Experts of a small language model.
Experts: 32 GeGLU neurons an expert, 6 picks a token, a sigmoid router, a shared expert of 192 neurons.
Training: a variant of Muon for the experts, 622M tokens.
Below are experts of layer 5 (counted from 0) of a mixture-of-experts language model. Rows are named router (the router's row for the expert), gate (a neuron's input weights, with its number), up (a neuron's input weights, with its number) and show model dimensions 0-191. Each number is 500 + 25 x the weight over its row's rms, rounded and kept within 0 to 999. Numbers have three digits each.
After each expert's rows: a language model's description of what the expert responds to. This comes from a sample of Wikipedia text that the model never trained on.

# expert 7
router:485484464522521495572496514514500483486466485511483500482518492444495468493513492483488461490497503491500496487535464498480499542459469506481487462489536500480480482480486536500452491509480487471479537491524535499489454486600519533498465482509479522474519482502486476488484518515540484484547462442509486466515501490474507506546519460498487486510503504516510510464511488466465442494510488487453475473481512520531508507500529462570483512482466527500478505503479472477502474505472504486499522472509535474511517499524512505518461508546539483498502520525508436479505520525511488486
gate0:475483520504491479531520492489506490532507475478519495524514486458481484458459503529488531488475444518511529498533501496534477512485502473524459485502466482513555505487492492476489510544463481488535506507500560454511473496524492525423440515497515509477488472488444462492497520500529552475463505466513526532469507502470487515533501511525495549491512482534492495522512478527527532536550503495504533470494516514519510534520504506491509486482579500509484528504518534488505495471503521505523518514501490535452482469494512510503459536506518504479509468522515487557522475492459500492
up0:522523497531528493518551501462518520547560515491505508472524469491512504487486488450524463474501452513461503506504513494556522500514550495477497523526555488470532480478491507513531506523495462460481529498512555493496483532480493523501492530520499518513449520495440464473485522542475530500489513469512534558496524502508501475524506487550487474480495484519491497493504486526553502532530544498504508472473516518482532477550492527521505479484530494506528513507533515489539490467511520452500505512450481513491479499492462496522475521495503466505482459545502474503534468493516520508
What it handles: Hyphens in table rule rows and list-item dashes at line start, plus letter g inside words like lithograph, and called or named.

# expert 9
router:457483493474523481528490537496475490491517534487484513518556462499515519476436498521444489496551460465531502497463509516502508561508515437498484437500511569537510465471468489537506505492501503469473508500490510539513474503561497506487483486481506538444525494510536501520492478489554478499503506485517505471517511526478525469502498471468534496487510526530508479505497466491490486482545536499496507480458475498534503501515520519488493480546475518513506496525521494493485530512489475490516483531546502481470524474503505536492482499484507492493496526490517534467490467547504472547
gate0:511455525498469480514506491523478457492447492470480517518493462523468562523492505535507534526527460492520484510509518516494548492465460488481486485488485518536481457500510468515539517522485497466514491527448485510553498509520525538490559483521530500463547503520509512545522499507535532455492507569512520489483490481463541442476466487530509475489471511466488471485483503509488502491507472501482502520524468543511493494506467528516523500494489476526508484552537489464540530527496502474486505490506494522500498507449516543540511512488480485502518513488523525502476515506525470473
up0:497472479534494530505484486472469503516494508453488546482527458508508477482506499505483527508475524491498503547488472503478504517543497493505487469511490480477555510509499518514508504518502549482529506497555538532516514481457484480450536524501573487515521528478527512507504478491495492487528458543467493461470467503504486513446512490497495511538492498506488495493455529509517463515527504519501512522495477499497506553494485474529560477550499550476515426502492529478528521479510467556486521534536533512532510488464506522500495486483483555499518525503500518517542494517465503492
What it handles: Mid-word syllable pieces in foreign or Latin names like taxa, places and clubs, such as -ata, -ana, -ako, -is.

# expert 23
router:452501523466493476519496494515510510518529476500477473478517514490498489485488503522456468522559471541524475486493522502501519543497510500531467488476514531479475492504524498505506529524485486471486511494552519462478501487505490501499495463515473494499510499517462480518499501475509529468510490480478465530503488538500480549513513477448496502514553510525481528521509449469473503499537551498507525472485524511497439515512501485485500510525480491523494482537505464504500519521523465475484509498507480445512544488550500532495462533484560488503522555551468476472432497534530444504
gate0:524530488486492502506517470478483500515511520538519504522510496509515496454500492514501454492492524496515476510536511482539491519541490493471486511478440542492515490482500524455488496493473481493486515492522493470489509498538511469507468499501463451500564513510477509521539514536502502516514495512504504467475535474495484479531547520503474527505508464530476470559505482450494546545547547509490507483522535491515504508533489481539533505472504484494512523467487447490531488501508468502497480468525488507429492462470537513463483551549547542525530529499498490499497475499491450508
up0:507461515478530515473496534511474513487485509504520480438452538508497527550527542472506525482468443527489478515485522547532512477460514452556543501519551474485503523483487514524534509509541512497508485517519475513516538474476501513472527517538548546489467483489477511492528520482466513520519537502515473489458481540524488533503506469496552480486509518447510519436475514503509463503490442504505474504482518508504490520484491467481500534519493531505479528510484528522525512492489503521519512497519498521499480525515464482483532470451480476491495475483530524493499474525508499514
What it handles: Newlines ending list items and table rows, and infobox field names such as Website, Binomial name, Genus, Authority.

# expert 45
router:527489527481497487542510529503511437478534467466489518491496502499494507482468510510492503479495476520533491503561506449516502508502462476500481492466481523477500508511497533510479494494476502515505486486564496525523484488545505522513491430469476516442516492511506482518472511482530506503482481461495512501529498507500485506530518443447545518500529557536468499459510483493491488476518523510497507505512519478543452523543480490538509494548503533528477453514540485457497503510521485502522558490551531488505533521487509500486476556497517499488509494542459475487476480519495464518
gate0:445448534535518459536519490517525508448536515487557508488526469503495515505550506557513498488482461510515484509504506489481576497492457541462535535477482539492503480440494509535439522478510469493519508481518517497508538462498475489501520506465461545515480501486509501479511520473517461473531521476514498493476520528478511494483482527477512504519500515570514507484460492526509501511516516526538513494478509522492514496481495496474473504489501529500510502507489485468531520498501511532484513496535528492471436486471506451503474505494501493500514484532470516508556513469515524520
up0:482483554570484486535532529491513503469520502476537509501500434482470497508545486519492513486482505544509468512520540468491545503495483541471527555460492535528523508454481506569497505474522462491533496496520496488503513495502506493483533514492467523514480484515486503491505498471504460467540532495509498515444511543507478510472472530476505472514479528547491527484466503495496526527523520515533504505506519506480515463473506474495496469454493540495520509531470495498495533542466506503470529477537492488481450526481495445495482519494482521488510475501473517504545505508505527542
What it handles: Articles and possessive determiners opening noun phrases, such as the, a, an, The, his, its, their, some, often after quotation marks.

# expert 5
router:519474448489508460572433496494508483482504508496489510477508509487501485495470502489515497463492464495489490485541470476517502528489463513512481488462500506465484478511484498515475505504471468447490507472509495515487495498553518539537480476477511527509492503491508469495495482484553509507506486425452522452530512492503504509499471421487499533467527519543514502468521506472489458501498515499486475457485530502539497514509493528549534499521455516517472505471494508493503510523506481500508504497520528477528543522510490559456461487522569492502542501546494501505518512494494485491
gate0:545547525512507522493499475477485494468504466488505487500491492504522509483445489473518517489467507500490469500519475508487459501487538551470547482511475519523518522486492451508493520525479459488532501493516464527533453486457505474474500511517518469505500502528519531545452567500529526499499506471530525516535441485491500519533510525476499489483485504490494445460451516481504446472478494503553505485492519474472495527525481501496451471495528484505442491488508504499498471493536459464497490515510498450455498518511544468519503518509478504499487513501478535534467519478532475489
up0:521483527510503529518468488498491503431491451535494482494508507513526524486505481451488457468517534508489526475522489517482507517506500529502480542460489513512535510501535510519489486498472499492490475532496495516516497509513482499593488506487486461474501526500539529558487525480543527463474518510472517477538500472517504464497482468502507510455503536489494491496486529495491464534494479538523536487469446588476503520527508520513475488487520498485533507488491510487544495487531493473528510515466529503483521551493484491519466527538535496497505515513489481529552533484528460509
What it handles: List-item hyphens at line starts, table pipes and separator dashes, and opening quotation marks before quoted words, e.g. - William, "outstanding".

# expert 22
router:476504468531475482533496530489500486489472515496495517472518473443539497483486462509508488502480472495500506510508466497468507539493475527488477517476521502459484456519508526501473510511528488452467510529501506506479474542527501510547481508509501524488501446469504466484493492467537499523510500456483482439499475497446511496484472459477522525519541507530518494503522469444498454480504534513511481455527565475522502506493499525528476545542475522512465495503489498473497511547500483506529525470510533485538529479524481563487468517522551511506525529509492478489527506540512518479
gate0:529539525535517474469488507493522479471493509498461466522488461470527514503517516519545509482508479515482494500543528493508534515505488555538480544521474478510524510508448550504494493496531524464488494526518478492477502456507486490470512497490526512540525464504521518499497501512491476474460466497481540491551484488438553506508512500517464521518497498490505553498460534517508516456532529531493493488512505507518488506513482514489514510506480495475500464552497449432515522465518533521507516516486508503542494529495533444464505521544469492472469519491504455499529488484497515545
up0:473507493522453489531543506498493478490479485472487503518530458482484466497504461500547540499505476510510513431553538539488523502487497501516495485507482493482498506523492516484500504496476461514465479520483502498502531475507515521479519488512519532501512481481505501490459477481505495495476498508474534505513437488478526531479482499494504520549523487526575518521458507471495518500515541504492501473561502443489487545522528494484477455470458513459449549527527470430560521516478517489513544482503511488485510504491503505478531507545508492477484505482513526480515527503484491460
What it handles: Hyphens in compounds and table rules (one-week, Hauts-de-France) and plural -s or -es endings (churches, 1930s, championships).

# expert 2
router:455442479464505466537463514523490469477507487481485529425524499469522508478494487499471485491503512544510492484504500498480510528483482473523483448477518506464481492466518511499480468495510503492500486515491551505498497522481524526520499495478495527494520485514498490516474490445471498495494464477493524481506489514423498580507478482458498514486494513523502500490514516504498501471503541459498498486467512504478466501554508500498501551515463501532473482543516471488509509541472484490498510493481494495517492451475537549472514498497546463438530491498456491463490471532553496519
gate0:512456489460533487468494517446493494512531506495458520519485509518522499527490508521467497494503474441489543504501479527525501520550484499519471513481524456542497524496454417493513513461492522514522536497476480535526479478487538502485501497511499466520516502490512486528476481519542505525502522461525494498503484514510461511503500495521501520473539532501538499494525510500526439475549519490426474475482528455484509505512510484455521532525508504514469485482509486456455479464521480504518499480473502447459466490504455509488489485537492488511528504467498496473465481505481514479
up0:562469520466530463504476510493487498494523488493527502532488502515518520513493473521465505486519505469488523520503486497529527518493483501536465533502467461540486529492483433505505524461486496513510551483488464528532478481488505496496513486477494460528496511475508509527466472522527530517503519431515474529488538511477464504511522508506505487459510509482512500515498517526539465497529488498472476502493530448497505453529544506467494479469509478542457460498532480486504476475540488499526494478493512437465506461467467497498449517526519466536510453503519496490447501541484520476
What it handles: Sentence-final periods, paragraph breaks and the closing equals signs of section headings, such as "History==", a line break after a period, and "but".

# expert 16
router:490471486494488500540501561510498481484478490487464526448506522485497488471495448545486497478526521499533473500506440480475498483475503442507489473508499516438522492440477511519437496506540490518486482478519516527550499541511489516502498489525502518504502505477521487537473534463469478484504484487501484471529493499455533507523520468499509491492520479527538511489530512444482465503486528485506487496545523487477494508520498486480444497543475502492485466520497467465485503525488512478515505481509532506479561460468545523435507523491538500511496491535482482496489474530525493519
gate0:536492507483516482531465507478513473517505475518466508494485479537505507483509491519494523530487455559468520479473474508492525518540501523510521469552506522489483563503500480505491490485467480503532464471518539491476512504466488532523486491491502475493498508456495496492490510539509516456460488456487508488490501477555478500482463436519468522527496505545511491477541502509508443491500487491506505520527498483468518437568498526504507475559499481480452496461543457499506494493514483493451500491455494497491506507442509505507490491513512493498527463519506448523521517498501518544
up0:544482481508546541480501489500543440495480508472484538472475508501456484525502463486502471490529507555506514502491459497480485530545462470507484517476500532517506474522513506509449480500485483523484491463479488532512503558534494510534475498531514495519477497486506538464498472505490505459485496509478497490507489501476525484439530502475517504479473491513464499496521506450502489561474461478518505522491470475514450495514496503546471484499512471504467461446491541498480486479556502506456460520533536503524494465496518481480502513522518516500491539524501469521508518451528534480
What it handles: Periods ending sentences or list items, the periods inside abbreviations like U.S. and Jr., and also ! and ?.

# expert 38
router:498457485479494433523510546555488525477510498518513563476485495468493509485462500551443499486525504488534533479537503459519503502464529524523486495491518527486491508497492518518510555512485418508482472517535526516503484569508475514517508503488507511498500476510537497494461507515514513497498484482481544464524517542452504478536503467473504521512524477523500479535536483467507522530527542519495526486463500497537494523487488500506467543514514473519484457542492489497454503496486493507502536546519522491487525485493523493484456494472479462519534502536505501496534486514498499507
gate0:485525494492489518531531517528480529486510465526483540526488499445500472478522477483527506489513506504554485507541522454460530466516499478478500488462474535491474483509470553499514480521476499502457514486514506512504517573496459531532535498501464527472487500509495477494467460506532500512485441546523522489508523502519475510511533485485512477480541486507507490505549514496503520490499533496521509514518478485495480522476474527554463498482495500502471433496489433504455499476505516549496504495539526485475560503465535498473479502528497516536507515469519505522516492509503452481
up0:525473504476512511471489509500518451481475500529473460524504514480537540509539500492506497494482528505483505518488554524519475538510490501514527525500519529552558531480531505473515504483513523492539492525520505490514470430491532496498497524487488491523498478459458502535519497492448506488554501486449510509439476518460543468473464493494519510492489512505485499478481479521455504456492480468496495554477518471480508472510520504477496497479492532493490550499512548524527545546520508491495490471456467509515470512541487474467502531522495477485441501505483502507494496516523467535
What it handles: Short pieces inside or ending a word, especially "a" and "on", such as Dioss|a, less|ons, intenti|on, Venezi|a; also un- and dis- prefixes.

# expert 40
router:494461465461502460529510538528527533484476444525493507492531501502515506481471485540476506472504523493501508490539461516492527516477481456503481463492512512491496495515525571522456532490521471496491504519515502496503502544552491512497479455491479500479523446446487489498469548468467516507540446494477498492515511514479537494520493471516471539502541513523527519447546491451484463497513492506516509474482521479458466520499490521520481510480463545521509496532516438451493515501526491523484498482515501482502527507501498495484491495506493490443483521534490498480473508499531468523
gate0:526461465506503509502544500449532521461532536518457408516513480492508521478522506546469464480487433512490491521505505527483528475508494517506465500535500474513527480482496453486524506505529444454500534530496496463476480497481485507524497463489486464486540493528476507518508505474465480499470482492519485515489506473536489510499499495504514494507551491519508519512514474539489479497528511482548489497469514526547515537500485458507528550521464479510502501482514470478494492559518513517434522523489479496490525510509480514506481529543470494497517537508487518519467501497516453493
up0:517515477518503474476543447477518513528482500510478480460519504500516492518492498534513497533408474511476491509526478493510533477522450525499518486530510487524492489486542469477519531510507481499478525475486505484509562507454505478536487471507514487492544484494471456476467498507485466465482531494504502504534459518520499496487496465524515499525493487458447518488491516462507454490515521450516492517493495535509481533523500497532505498532488463501513528508495498543511536481477541508428488494490551555471493505465475538529501485516522511543470490534480497516495460475508484509
What it handles: Single capital letters and short word-initial pieces in codes, math variables and names (SPC, $M$, DIMAYOR, Tri-Rail).

# expert 12
router:483463498505522439558504565509515491502477465512478501480529467475499484480471435549484477499536515516508497466545483538450507503522489504513479478472474477487492476504481541506495524487506479488470495499557519494498474518524471538521480460525514506505486470515495484479479508465486490506546509500460509492534514490472500511461503477516526508508528582507527497501517480493501490498525510488471484483517505495481464491487521503516484502481452529522464520513524474479472521498502525516493549524507483471483501473478574491450486481542546479482494498473496486485531479495534458513
gate0:475490521503474550548477505522483505524476508532517512554534488475501477480495482466488485489550551519529495444524532518482545484496489498498504517473469457478496459506490543531458485489455464513491481500499497517517462482490526572510509478502471463518477467502525487502496498471512462486521505545485503518469486540487515509491500523537506490488489525498572519478477491535490504538498499499464497507518478495488495469495518511574486546494480477534492507495534545475503463528491509525486514513519535477475461512515505494534466457511510509477459530469488503509505490530517468489
up0:466472535507497549550538529473519506502463498518531494497513473507532509460487494459513498524493524493532477481487433536485539495512491484432539495446505522517494480490494506511463500506477499464490493509467535504506465497521489512508484468466467454485506517568531484475484494490494464495461535518540490461514485533511527520467518483527532474476497527489514510487520503470533494531512508481500486487521490529520488498505499498538463506507516518488519483425518484510488498507497513524500526547527506489519470501511487501488470478438507547435517501493525533469512473522538512502
What it handles: Commas, periods and colons, single capital letters, and odd word fragments such as Dr, Ch, og, and the of in pro-of.